Below are experts of layer 7 (counted from 0) of a mixture-of-experts language model. Rows are named gate (a neuron's input weights, with its number), up (a neuron's input weights, with its number) and show model dimensions 0-127. Each number is 128 + 32 x the weight over its row's rms, rounded and kept within 0 to 255. Numbers have three digits each.
Before each expert's rows: a language model's description of what the expert responds to; "gets" lists some tokens that make up at least twice as much of what it gets as of all text. This comes from a sample of Wikipedia text that the model never trained on. Tokens count by the router's weight.

# expert 57
Description: Opening quotation marks before titles or quoted speech, plus commas, 's, and section headers like ==; also verbs like provide, ensure.
gets: " \"", ",", "'s", " '", " is", "'"
gate0:082096145097122118158110145167152176152103122149157119128175106139136189100148062121089210132089167152115056117096129181134061111150160100117172123113089089117118123101109171123120155133150045140143129149138120110074134075132142133157126185104146042119067147099094099126118121122119151122109086102107109127092092100164111119095101180168189159147119108145094199191148140148143076120134
up0:188130082110143184087095136083231153157117150171138093169127117124080112110134124076108117109173132118160152119154071127190138101165128139125163089144153083105151118125128046135135083081090108091147119124099091117132133140119140172107122167137100131110138094130098153157123109124084138141138116091188153194119127126153126193146096133085184104127108105105110132137135093113134141158135
gate1:142150106125109103148182057158065125121137064084127163177129113104112127128116114131144158094066147080066099123073163168090207136111107105145077116120106167140107113123141161122075155153122123153112115133075158146208079154126167145128131113103105111121090039124155124154099154143111163163148171152127136108151169113099156158146145100156101187123095180088158149178137147131114093118173
up1:111126117120079167127157142130071159189134118073101149152103137134110136117130138144119156091101139102087131111084186198101158100098121112206118125120176137162126086085113199162101109096134142167092164121116140062177071137153130152161116116081124095102101123145152130204152154217120165141140133054124140115140168105110126080119105151160139153139158162065122120164120209160095072125153
gate2:142134138115143188098112181112144185139113107163163100117134103114120092146148104105092143156151163167133147143099157111129134173155160108147139116103109165130107160117121126130144120148127127210153133128147108163152107082136176152130123116187074131155069135097093112150134116054088199096128126179104098124113070127136118157117106177074151183093126161102091107228112179123152041091151
up2:114146106155103082152140104116160073099121093192184122077097080117169185103159184162109171122112134176112128122116167085090147098130089103144114142170096112096131086113110161143113093172135113180100115125132116098098092142099194082090110143108149170106105183105131162144173185108134089140160124096105167165155144056155109136127198103173130132196078099083147111094159146166100161110087
gate3:149082148118153089161139174114156163201170119146122188131141126102098115124106131092117189101215112168128124105100142099137147147149141185139148171090173122184149117120065149058060065116143125122150107101147187192126122112134191108148150099183120139108170189162137111098108159114161108198116059125146142142147094134154134117169078107116060108135146122106133134160082153182198123157169
up3:124109109196125071110161133097110119121128067085130169119074162161159069133135190083107073099095072102131136085118104127087151109136070120149086135123117119130096145139202098093127157119131136139153158126123117173161149095174119164119153127155121141097104128152139125158117135070110134038156136098146091115160140086138087134084203156194188136096142127165082113118184155086085160072128
gate4:166099129143101131124103129089138157161130136128062074167104167123068167181165138115083119127165157131096126109136069153166189092122177169201098054117172100167144150114146176163092131159110084065096146087102124112075150116049108140164124161104152156084187132131140143132165085158151106195155132126146153130132111141144177119092082107134080110130102120109138131097105073124147138126146
up4:089166097110088146147156154122086076117115113183096081114196100171117153137132171132104168095165112099135143168094072149131193060187145083164156118126144151174115122046117165191135119156179112097119155149139167159108104135137144162121155154148152108068144173143114111119116089124126146171089128181127129116126097125115174146135101165120163138131074151101145118197097136149143177131145
gate5:108124090140089133136099135127105121092139157109130147078121134114120092079134119165121134118193152092104156121157051095150154148112112117144103154210127158083143155092048149212094179113140137141130187104110093100163127120170103104154098092060169155162050118085119146116110089105120107129163098089236108145154133152126134092209111109117033153134174133137076098093121104172100083178147
up5:176119114094155107151065102161161106121160121143137094169154146137123099117125119091131149102155154120123137137190144185158116102106081095189117152120148143180108071115119164182137134142142166108200169163094188135126141062140164122097104163115185133142174182101141105099156128154158073127106135158118151085152139103120110153112115184139133137143114117119127186123116066119177137190135
gate6:107167148125076107121157133063122157154158144119086071130131126190099120087164178132153191157115086155103139080131098119162059164106098107171171140155127064106078099113072100181135058137097083148127148180111146177143120115162122183116162120163143191126112125080127131117146149080150148136162082061098146166102135089178150141141143139125112158079124089122160167083123134121175093069117
up6:106097150149130081156135148113144166097167168124186105140105132102101122175139085177158085095135145143118153164089168073080168115083148123147043116122137138118135163065124126119136165119128064091160130065078177120170141111097117111154136153117171147101122146117102142149120177099161178119169090165154130111111139123091183145146157090144143092093136148106127160122113117090118166139097
gate7:138116169147128148116148141118058155138113118079155152119127106137122190147084154153099119198133116076159158104072171096129124140158113153098108142152087121103125199132135126064147129121048144149159128136132175119164137056071173146128173115128159162141130103144151124132125072086128113132105070165083158188114136139109128145133098160084176069136131132088163120118127143106148110163119
up7:082171049082167134118158088148070094106139143143127203112112101193197161168097056135195160119116101113148147136135136138130118141083112165153110133163075126098103096100152175144162127146103087091147156125087166166085155077139099129092055127101140063112112105148080113116087165120135159209111120093106131137122144078102085156146115140151078142138078133093108122180143140140121170080124
gate8:193138160093081157128132109137110111114146129100113112064089102095099172134155151164107124185135169225044124108114092124145139087133094117160084082085182140134106104044102101178107099162083107191113117124122101125031112173127139097219153129127135183103125099134074114142128101132148158085128075153141119133072113067132163119124109101124132185178124129123064187156125137218138144148148
up8:160172133102126138143067139174079180140155160177173170093092167060115148112139143067113116118139125136113136175227145153150042130152155105148108106137148137136125124173165192155124197098174151158130127150146096166129146139172126159118110089098101116170057120107093134124122093086094142100097167129173107151145136086103129090129123130121137110141125148135133137123130143112124080094124
gate9:108125113126150094097168138075110111117077159150157101141154113093156132162137092113140174185126133178120133120118148146142112186169148118130097112194112152139132107148139121147112054156088117131177114078128115141102109135024109073164104098124104171182173104170118146115163120142118128148112197139140115173125159221116167128048105170081106158128095122115152103079121214124114107217168
up9:151130069057124112164105142129052107119161170111128106112118100141093115159124121178129101118060089043110110126103126170156132143103109103129135057145171166140105107187160124189141183145119125148128105128119231138126116074136157116167139147106151115108101118096176144132099048118132144095182158077128161150077152128084174100131127063143090120103149114127109122116145117192076078104114
gate10:132191102149183085138127078157181123129108096063167143093162087088153164086136120118158120149146206130086128164155094137152112129114150151170129127128086186133158157137087155189123093173165137158165114086110132060135151102077149149160166136071126131128163115129202148123164184127184126156146159121147140145162153112139142141149142072125050135166124123133113154120138118133119123045130
up10:124144122140186176070145089115206144134132084098164142117148113128124132100119149134165106148169185073071091123136110167186115149172131120142093103116074127128230166117104147187144127080109154168161141106162047101087150165112096108061087171121089115168168111173134117146120191141103094176137186104141161123150090149093152168142127187115123074133146161136087115122125103127145136079142
gate11:137113099181085168158124098117130121132159124092110144123147116125135119089115191155160135135132102100133068136168122163098127138163080140145109092110118214180115093112118106072148126103170132123144130084151143143185086144199167132103146121080132147136094171094153147163153104134118154081164163168124074142132107160150121128157199109126121118169129147052124126151093177164105141103137
up11:077192141129100183128102122123067106107108121123191150107162134214152149121094108095183138105101146135119126123090124144171109153082183106090086169149100113122139167147144139116155105121126190140162119152152059143140153104116098145189158097173160127138132106148075130117116161116184099122078186106114187165123127141127138155107090180130148155095093107154153117118133082149139104195079
gate12:151123160167130133154119126158129170122144106026145106116073116096153121085140047064136135182106080225095110164164124178124094120138076092077141135073152127070146137202121179132160106114133138200144131082155092135103081185188126084158168195074126123093095102133116162142136061075071089096136135142086135146142122065144127114089118111157099130188113097109071151153134088095125110084166
up12:074112151162124122114149180082139085056129161148067135163130145111126178152085087165195168115126078130124114122107199093136131110164064093083147094107109152180077175191125135116139113152092146112160168171080164120112104145128096110077144151122088097111114095155130078124116175130093164101095160187160136072154097136127113110121147170111132094055166171090132116156087149106097192061138
gate13:149176131085099146119203175057138123142115119116106069121117075150114153174123128144111124170171122140105143150064140103106136133150143133139096150161048114128106171087153137080150102205161100122167140100092167135133145179085166203152177124117125162072148142121163151129158129070148137127128094170054107137156161114124106139151178062094144098174109122087096117114140147194133115078142
up13:136155134092110165074165111103103125100132135119090120122146107156112108154117134162105124147131170114089154125070170112087142151169119066158096146121115098128190186116146136146116112175191089108112121114144065089092183110113078186092159140133130174075157126137131147095149157079116121150142116146114146147189141130120136092141134160096114110148111128065046129139096084205133141104130
gate14:128114127104082138105149129191146115138108141189073085136114084147148084083118145099040101187123156082109127135100147075125151144197082076123156141133123154153129154088089168132086067156157072129117155157091149117109134116126182124059101132146147155061154112126156142163166127050086126123180139127131127101136116113145138105086135122104109121142098113084103054121138176179099168162151
up14:138150166137152176065097145082143132114133091189161155144075119159150096078108163135153144165163186110073095111100065108133134090147120117162098092095115101136178141077084103150091130131165089151190152120112062130054129093139150124134109154143104167138098154196144161151120148104141114190162142151105119132174080139127118083143127128115135131066156155156091075158117097159156167132127
gate15:109148170149140124143129141148148151163055111088152076138089128097118185147138172109089132139143115029144096109131140093085121133136175168123115173136107118157118138099137192104098097179125107143200156116118135129112045145125168078133109079095154112072090134118157158174194139102096127127120092095097147083128130088180138175090168193136204098186114093168124104131186176088065137150141
up15:089120028124123131125144102111174081097176164155141180166089119109086111137175083110206105061112138175127152168143124135136154121121116133109142153119089165115105101190191120107155131086110161122124113198054149155146119060060135156140181128149074119148101106094143108095093087148151132153067142144195169127119111122090090176096137095159159079117117138071159131108174145120160130113104
gate16:167141194143091114174096171112189214157145150064151189119120206100180147120147101148149119204169175104113178137112213117109144144163151090086145113127145119095175148101130140132135154155149093102125147135152155102111131105160125139134145097183115131142137201135115119133167091161108161107109088046099127139099153049125123108144098164110118128109130093184105111142149126137123136113124
up16:085163132221203124117137102136143145107180110070072130121180138124150171139084122208172116183135146108080143098129148086095060142150119095105138108109136113161149142186093127121108121130108121149141104143135159097153121095204156137119159108143062096110101156097180142134114112129177114075176104083136136091176145089103145127104146104121125211081153154185105169138178102125130071139134

# expert 55
Description: Relative words which, who, whom and where opening clauses, plus periods and commas inside numbers such as 66.52% and 15.02.2007.
gets: ".", " which", " who", ",", " that", " where"
gate0:170177118202101101132165140100133114131129140116131080146162135102147155148168083104085123137065146134093120136092182164093105143081099144137123149132109145079085144165127157130130074121112171116154108097093125156140108125125106150131130122127127152184116166105064169096157117127109155161136158140102168127129146114087094076149096101121104118106047134132167145130109142099137100101135
up0:124121087156169105115178131178105138104141113132125144182135182111153117135115119140132081112083123154157161132094140123134140126066099109178125108091124124142123079162120163079132077195174155120187091113117181124192089158107131102154155128157142154125125132120102129050139089153121173169141200144071039155120156101116119115201139143152129085164107136109176104069051168087084113107130
gate1:156116140114118114128108076138134113107151091102091147159044183131152105172115117150151118150192136120094155108154111109073142084082087109130065130174132147086118138077069157160169107192156124137179168101154154152096156074147114120161095185195178114109192158146108107110144154113166096124083072178159109090108149119174168127173105167147078124096141151096113130065131146161122107099133
up1:141142169132099119163112095155096150136094132117085142135102113138113200049099139100140205109086156158067129129101104033160140130129145048146056100091115142125176111086085188167130152157115164153202067126094087137189080105140084072125107107097122175142115109102151097080116134143126180107105123120150121152143131099135129156133109129156124183153154113159146086126137133163177158089131
gate2:152163195131042128161176142110104164151120133154121086105121199161173171121130101078100115139103121086099091120113111095104144105149176178178125091149184108098183128186172135140088054158109134117066045145122115144099165095177061149107157123111100167129167123134102116111117145156143092145127141083106160168081080185103114127125144150142105174053121134177175092109118198108127158196162
up2:193129184165133119143098123079112094127116130100119073129155108185135144146098111079128139155138104078123141107085106116126092169131143132116124097154147111114155173164114127126186112078111129105115091160158055086125110142146072159063156123125125140096152126108085124092131149133121089148125093090060183095104141184106129117105065112165150115034046099177151109126122139127139136165127
gate3:152145165116146143082124110152137173102140058041155184096122146105103119113089175132166095119099153119100143170121062089152156074142139142159157127107112141126114155133121137089146118137107143123176065118085049098154117174111129141093138109186122215124101115119121154086171096134129129116093126117162070185088091187120108136075144155092108134124180105103135112142108163166140105098161
up3:118087149123108118110152156125090137121174101125059182092130152092159074126191153147114096154152141135146124156142138082139133121179096130070154192197119104090146112128089145121129066134120106136078142145105162208084103161182153137163102169085125112102136155119118105104125111145118127068178152170150148186115149068129204127124142139133101122170130138070095138116156119189169122092140
gate4:148138134069135177155172124122100200121055075103199093104151144090118140177057184112073095116123105180151166139151060102138174137071174130192144136139114134106158173083162150106124135135113091098163154144119135069131089093141146170181189081091099079128101129101191167111156162130095076120121107068099086159080161123179096120144137113145129064152168099120156147143171086112194101099116
up4:097149089097153085158065149116139106148132122186097078147108116187138142165153109134115165153168139150141073190126130102104120097136146140176176096134080125138135183106144139131103152154171145109076072104116091164079146112095185207178131168149170120082147103135163152190123150082125110145052132093179116127163162157156096154120102088162088139141080114206112146149178091179110124154101
gate5:145125174121124060131192144088130133120121163124110103105137161082069213162191072124127125099043097102106127147122147133142165174136126110144189105150146123177147125178131136058100038127121133162177080146060129089153072086104182062126164121135165110077166172132120182124178150206062124171119156103110136122095174118157121166156085145165142087150151088138192161116154131178087095160120
up5:124165146084108108155097149174099116096136208097095151121132098196135137163172145083127131135105100110098168154165139165090124221147077125160169118112130097097106058167130118139133121079053167123083130120161109132123129188139169112131121072095125165098159132126102162152104148113092156122126114120151185122155146138111163127075173114146154130144070078138180134132153114165083115098161
gate6:157104129142167211093142159125134103081135147133136167173140133082079116177142064114092155125115132110107120123139129174158112121093141130120123193170066083166067134084097135174159164132122172146108193130109141123105161151081161168134113144149171105162121119097160109165119171133137185125115190149143181113143116120158127131121026085063142114142104087129144182150130114136117109160164
up6:155139163141126156123127163172124131095195158112136095160127171096120122205150050157168144133089148179118119049123088122126148133093068100116101127118165103125093126131099127138119102159113146191145146132147119141135157120142140116179189116169137131146133157113098083139105167073148177122169167172088135101118132086191155133202065155117148122132169148139124168141084096135088124112167
gate7:086157118145139114101128137128136127123119167117179186131114097126194165073107109190128114127143082098092117137145165140162134116123182208126106102185106196109164126136173112138083133130154141163113143143087126081162093071128181122118129083125129149141157102124134102203130131128158081102185131206099147121165152154170051130133206112075176118147163134121083148157137081147145148134144
up7:141133122164131165094086105095072105100115191104155146143135067147136145069105162176100154086154120109142168148182164143107144084058108111167072067153157183133107110127146115125143170099136153122137151121146085113152140087160103172128059084122165137097147135150122134181102107130126163154121149132159168147119165060144099119208169098084179089095181125092121134110109036125126169133147
gate8:187102183180118114151093143138100109186086083132105116174139158131116141154126060069118171152117165131111103095074117136106151135191140167123143081141152124142075167110129116188104094162130129104115160128153084150109117112115101141164167137171113128137164113143094089056149107162149143157120107092163115146119139161173113157091132178125128115148048072199069125155140185143193127207138
up8:115116146117083145105040113113107154115093135124119098162131152142146122067206123130086089164168164145143114139181130154145129103130137059080139128102145139143144102151059121111089157200074121087114178132132100127149168086152136128136090190115144094087166080145163142108170106126149099166085114123141148119129197166100126048085070060131126088145173085123104141181190096143115136128150
gate9:138104123136082141142075117156113135166156102149133060105123159120191101131108093126173111136129131119089151082078106105150130178095201139196087088193141137125151121138086107123184160157155197157195160116103102095136103090149171096143108085128101125101189153146053164126171140167151099166123106134080115152134168130122103150106150148080107175112057149099102137124142138117090176166113
up9:140206127168137112158137096067111125066149158127154174180086134127044105118108119127108162110192121155150081141198103168141086138116126101117184159102091103216148113105163168108094167098110133122083122091099112135191153124140138124112146124115153080121052088129187124165096140180115139094109102141136163099135137183167129151106102122121113129101142072111214129162109117171139095131154
gate10:133066145168198142110143112124137165075108082110099115142144118121090114182156090049160133136108080170144122098106088167096107162077097185125154089117139155125132173116143113155117162089096132126091154140178110113108113090144113113119159099165146136159180200161090161092146169144113113096138214077078092169106145138166072124216109178155154103133155107139097040108145075121135164126132
up10:168133102125151108088107103141182144092076126091163130128124130165087161145103178152120102111127135141156102126193202152139144118191148074111126098057121161152087181121133172115185141149135139140081141090137167129125155116161132154116152171139128133108012137142154103135111146109133232100154126095089111104133176096130080093085180108122151100153106150113110191161158140100102144089113
gate11:122152076094154139115161172123125175129172127137125155143107115194094158175130108148156097185122195126138092149112107155150113148083091156112119119156137132128131105152107132115088113190130143116220115143145112168113071135064125151118125180110116115144184092102148135133103105119133104140078223114002129150119102059123097127081062100134115070169112134092080154114151174148132136119122
up11:113072109130109117170118154172075098160128177141130079103134150152076184077110125155163083096050069139099097101120115130162136098077065124138170138079180129155193097146080065137119103150096168157151134157156096158112125158138137145093092139201161141118088155099177112141083116133083077142152159120089192124114125069122114102152074158069168075132129135109165200134127139129118131189180
gate12:104123106130133143106173155255136114107129107107150111191149162091133112117128105145094098112159136102180089149091145124115109168138078137108083094146101122152143134150134169089138092158102139142127125073139169142127150117186136120079187117099121098153075149143076114143117163160120094114123127127084142107109153136175096110090176165132123155120186083093081143124088179052115038085178
up12:186146121143138110166170119111115127152079162130180097157137136107124107116118126103086142155198119062134086194127179138102142127142130147100166123124050159148095171121112161080143093139087109139127115080127142139182136089109195196089136150172174121137104148151132116138167113137082138088049162158109143135103167038116059060119144097175131119122160108074097131104111124149185119111146
gate13:149072159180110161152146127114126086140063172042114131111101143109127197177108076067142073070141088073133137141108122106155106119179134136082147131132116109118103152116100175173138099111094117071152162119116116154116157186158125110098079080146170109134097111098175097096134103131130141096065068098134143110113156131119107110042160187074119096090097115108108140113153139166161156167147
up13:147126128144078128127115116104134117131131137159117115107075120070139114068118091113122105092169125110139119136103090121103132094113165158137059124094109114098193142097050102186120161183159068104218162121124172127044120127149028138120136161111106110127163075117126127140084117132167135116115095121124136088138178136151066127117115177022120137151138115119113190084099065125110177128131
gate14:152155095173209118140168107149104068043142085126133159182150095192121176113193135140158169133117143178089109098075148123142121144130132143110183117161154078097125128099132096109155153149191113086177192084123127141036124059089084162176113081160168130125094194165141122159118129111146141128107119099018108168142080149104120167164092121173145123133112119093117156141172119114174075150122
up14:097174116064129088082115094085173166122115128156119083125095096075092133133164156166107159140089129087097118165145127144143135097144151144109097127137103125123103154101189125124138130183117148163116051088106055117166135176102157115153139170127124111066098123158118147106127174163118192097123076114171140124153143097142128145103186077116098173105070143155125117145141135152083119101075
gate15:135123048183153135128095121149132110146109103137102184170137169137178132138066138126157165180162106125106108104126179127082163132105212155148143167161058186158097154155170181116069201102122110132195115147162114137114121144129167144141115209198145141100151133159173070106149117116129127053108177099076094136129132109115097112076124138127131145164143129156125066131139167174162096209099
up15:128087102116120103115127108116104124157118079118067129120139080201112127188165155136114135087159054150127073067155153119131077123099137151121081133131118116063157106137111098084166121090132071125068138111145069134139135183171074102048157128145143119116171175070114079137070153114139108110169153141125183107135116144077187149126154173106215119143070135153159118138138140109128121174119
gate16:089061096149150119122119134132125132154106146147138167133209116104136126087087120092137137162095077180085112137064119155152130115199150147135146093074087164126139150187161091129198080082130154120207125176117144134134094155143145062061140084131142233126142174064101129162132165192137073169110126077038114137109045154155103145145102169157153119200119071100093120075113154150134117112103
up16:147186143152180101073117129094183171092129115133103130146103107118123134120148101136185130085171098046143090132134081150121085104066154142075112104128077107158145117121074088110110111145150141161053106086086114102108112061092100141129112150104093079133110088143142114113148119160133183103162177147167126098183110092074160088104164058105151169102112182148152108143152107153157158117139

# expert 20
Description: Commas, closing parentheses and quotes ending a phrase, plus clause-opening conjunctions such as that, because, whether, how.
gets: ",", ")", " that", "),", "\"", "\","
gate0:146078111133195112145135102171212147071123111141167115180095114162177188088136180114111155119072104137110117071152153077114092145142122102134113150128124096156127167116083095108145104116100122142163137143102133138148063134114166157110126144136148151130116142134120085169116143158119086104174135119107157134138120155164123114088145151100156092072128125094148140095137110077161130092145
up0:139142126121140169122125150093106097159153151106136180076164084127022101146090159075131140073192116139147164168114135164133131179154165118133136136120156161107131094202198144133158109075122133094124131184139105174128167082177131180109119103120067159149136138087121121095119155107114142135117106109138149109146077117150123107171115071053154104163146136120127119115099116149137117119130
gate1:131093102158104187158147107085096102140123143116081097126103114124145134162119079148115135106122085089115132091106151145113062101188131114205088126151135148134052122092128196087124090167129179112139144138104103167222135139146127131070106143154175131066131077094149109166200106130130174129115150105095171110124114117113134135151079155163187069052090208145139138128120147090081110145086
up1:111187086096141150137097047148091151090100120087154144098121139094138063094154100079145164154099134074148073173127145152132100096054131138131100139160145177107137103093113141123146236122105154111109141133098144105130141115117111083152127132126158119173167138147138140164097087103164170160092136080165131128127082079080105105171151133163135166145059088124166129090134090147122182133065
gate2:101077122126091130145137096158128103105100108153134098109163137176096125031110153123103141104154085191121059085113094135149083147118104124119133158117080091155168098120109151117154117102197166102121164174117099098074128116140108136106094142135099171103119150049117162157176198134154123167147201099121109166130071138113122092163145196141190099126105115108168139138123115127185154152097
up2:091139188134165166134116156101165115146099137155129146128144144105105201143165192132151098148158061115169129113104103144125122099147112155145088156162178156124135183157217083110173143176142131119051143159195144150121114171182120110107147130135180136060123092127189138173130099077149101132139121174044096060143156142128106158149148112145155078155153137155129073122122221129045117076131
gate3:109190105140092196145141076098191145151143108135092144112127114147164109150124089142131171131126168119109112100096138110112103153180112092149112132151139200120125142139148183119156134138128084086123114132137167163087117143143138184130124117120103116170106125118120161164151111131144175051138102128140116099123136089042145089160129125155169136098137178138057137155107132146055111103113
up3:087127095124149142168090158164197157148128184139113144090166177119204081084110136084124120109098171146111146142107156172149098140131142110170131079151190174141170148198201157139122131116137117115106046084097162098127124094058163067095137160106067120135093139093159136143145152125109108084126141112093110118110146076108082103165182156175125122081116114114061055152112122154055130103158
gate4:155099126124112091158063144155118113130166148163130106132103097177103162184123097102119109110129111236142156148156146104168164142142155111178068151149147095127113044146124179130142133122072120126143177106112148131122130138125128055112079155086113140111130194161148084126110136153150132140140130144159217108100092056111096148102167091166112104120161154161129215090127069145158181080126
up4:095134124118138086138146119154116120133159147170119084153143115170120104204099089083144128116094133135115164118116165115174216099115185100170075121166160118119166126141059178144157136080122141087144148084150150135129132076101116077148130139096112125130128122151187101121092110122097060112107056130130182134110118103144138140100162120155126137138132117151142205069171053142124156099121
gate5:126122139128141100129126128146138169089171181193128165147097153079105122133123143097140131146140138150122138139136114118109138170136180144107101140137104138140100088172124137128211165083069133113175147146124088161110133123136098162154161205137088133131144141189067114056117100159094173116155098099148173154096171025107097077126121150166078180098143161160168159157103083145136137151171
up5:150127143117151132183098103096151085119167073058137149133130075167135167103135124118171093144166107137100101129091124094057123119094131068107087217145138105132079101119151155170095054167096070098114152134081120195076158150131129092116131131091084148120143144111109105110126154121139128076126140180124130115162171137125140146096128141140182154204142076168077116139149118193135071144087
gate6:159153056133109114108105164080063135126143178122152172094131122116162094061099146066150165145076164135117073124145135156114120167104064202146060124188110169181155122178141156076126136123122168191119151083107135099111142103156129116098159140145138138112132089072141124124151145093099052137117186150099092155069157195035148097156115163132080104146130135132126085125111077067151119138184
up6:098108137171145091162078099149122113106160139089095138116141177132119168188100126121162160090033120087144160086133075094107158061111133119179127135133143145060148154144130103154103129058097150095138121123136077142198099111136083094151132140110170146121127141147171138148134122180163093185077113124119151138134123120123115188154115135094155055117108096141203162082114115116075161146091
gate7:073163070127168169122095058123143182112120082079038139120152124101070055159152094158148144118127125149123114175092173153197186221166152098068171107141164129120127213201127146149132110177140098120125174123111102146099080147150137115186077151152116116172124162137147105100184120053123143125136153192127101110114143128153091095140135111139182081142169123120092072117152113124138071150106
up7:097113124130115157169118143151125157133156157171170128140090144187151110116122137220132128149099081115116154046099127113147127062136081130160133170135096157168128111095137119100162113127139142095072116144134122140134112113132169165062122160123125094065111113145144141132140119158148182182131168109142149148164138095124168161134122095171086152140131091108141124163142118164071042089139
gate8:154136084115142111152188117148169134125112064103118137172169145116139148127147142116147129159114139128093064114116146192071072106104075210138110099147087132106110151112108109099154100156124155101134135124134109108164066126128106151100151125135164172161148104115123177178141148144140125133152114104124104133159142160098117133162120117135174158134105113099111159174124192083038145137092
up8:149184116090140152104182143161150150139108103157137102143167167101108127069187198100097099178139179171122117152133136142082148145162101178147147112071115119168110208108103112096131131152114097133119139102149120107127076146132141103140140099120107156148128096150100186142117082105152114062158103092171087097134086148118141096094137116115155144146139134136109117117171153065068140110152
gate9:160083124148161094096132146179138155107190097109158140179151127175125143063085145065122119169144108153138125114133129095173091156113145080099069143141092203125193060161108160150130120142130206162082116119140124165134137163084145108140115111047064150108154099106103089134169187148150127101189117138101194110154151095130073097134138128121147180116166107140073139123159112196169119095120
up9:113124084114067156144140117134120150147081121151077165123155156069138067096128085162097164092105151125099095122108197129100152101161087156129184102108102110088098155167129127131114131119146113095138150133136129120135118088208136112136117130203190079122118116127147108105132138151097139172074141145198101170131159201162118103147097155151131100124131119089130131185110116093083085184136
gate10:090090084187069179185035100063109082122157176157098172165154110145195096106084094133164118143098162108118144124154129139091131119143096095110106119136148152071103111190068146076097119098166136106127138088149104155152147085134128092104129126147122156175102091115107123123133155105129126127074160158137095113126173136107118108176116118146127082073103137161092126087108139070068135161097
up10:083070133156088104126144184140090119132085107167118147173114129166173101085109079112096083156069134148115124148135164159157063172197085090079149118080129117096154039124097097119082105125192105125087111104159120130134154102093137092107129110179104154107117119135093126076105148176160182142133166127113130128133160130092083088115145167168094127060147123155100126142162171098116094109193
gate11:105110144105107173128118161084127221081121141090103134121203144119072132068072153125109142100139129079132115075109114106135184146210150133156111143150105114147146138152105095116191105125085188100122142145111070152138083162144132185122147096095136168126139093082080113096164150154094120173116107165076188149154148091106123103135160147047140145093188180115103115201123192136178123150137
up11:094156083130148129112145061164074076111166138089123174126106149120130098216186118149172160166112147168139187195103089116192147089066113161181123088114176112097111141107154163100118148159120098105156157118112152062118148129134167060156155148109163138154098103130154159082151149128143112123135182087079049139102070232114167102129091165131167106110104040128139149065115147098144132057078
gate12:190124141119108131142151158128108197152142093076114151166131208125140079044118113094120101163097096091096117107154119106140204136125177130169138160115110111112133102131106199135108092119090136224107183122120128147124150131153092146159094089155095150099098092124143081101115118108102145134163134091137136135154198115105157108154112152094133122140155194160102155113178123152208101134159
up12:112115126080189126118202131169119123130163105150118124119115129096141158136158139126163118123097122133115093069130093147091144066137069202102104173154159153178080134078178145124115122184164070104132127116152137109077165148133096108111152184123111063113138122091181126128180136095131150127127158071103173145170129055127137137089151113147153129112111057111145095120123100234114137091087
gate13:125133085152138150114140131177112075143188132168086137070139098164204180228105109146169148169145176184168138117117119082107114188096130155143088092140152126113101169193102111087167158123114105108115181113153077140132127094151083138131170130082080110152137149151161121123091133141151073136128118150140120149107121199111198139103085129069123158127145135078144122126128145120086070131090
up13:088134130126089166174131116119131098111131127146177121189152168120142136146137069186167128122053104097097096115105142142084163126136096132134118115122136106106121103125147103072137105100090173167048170132101109134169126154150102110106144142171155194099112091175102127099162101179152136142128139129130179137133168129086126121192143203141138137079101155203140116156124130073105138153129
gate14:110063094132097127126150097183115152142135082173109132137085144169170120107130113122109155089078100138118152124165111059151051068137074149149155112082120126129126095090084134127129146145160137137172146170137134111073072102110116147118116107143110124053125179174107130160080121143144104132188136109143130197096094115151171121110135212183115089143081105194101128133084136055187152122087
up14:183139129122175057136086169062172083136122139102129096108123184097096093113186041090141106090131180127161060110100149188107179156068151152088137116162143112116139143177118156129069150105143166182148106065087175130169176145114146124129108101122173149169115140108196104168126128108135154128076149172164086054150122162112103166204087056113089121157146148190105107147121090127168131129181
gate15:126078127126082161136127168136119070094155144117127130118137106118138163225114123179144130088157082088126179114165134063122146180119073043110087113114165164115109133155156115114167105109109078121098127150169134197217127172109108135113177126139130109097128072189210120130106130123178126121146122144117139067116162110087194156079145156146170193153140115061153128100115139176095122104151
up15:161073110122100182128199092137087199142183107134076159174129172118122061090109126146164165172111136122085141101078139127143161168112088118068108115152103150149158157140096147115124084117157171186125220129080114131099119104192131095122115123142140132163130105132145101118183189155125128141156185158126163184115163145124086120137092103118190111107155116071135137112149172162195076120158
gate16:121153164108127145115128151119090108157127088152075131140139158103083100097120127104101098156152189176172166125140133144088156153125129142168167130157117043120176149132047136097090158071088114147126159125138175120149106117160086073180119121191143120156147099134075141119147107116085076107079067138148086157101152207146138122164088110121131113128141152178112136122139105122143135116169
up16:141199144167115161125145155151131113083166104125159128080085114145127105114111166087121145112113112081118136152155150102105174105115156131138112160132146152114164133088093127078090107154051109142132096104126169127129145125134171174115123127104134149141093104114145100143112113109114072150103099177145102115173107143126134186171080130093107178112125155150168151128154100130106111113104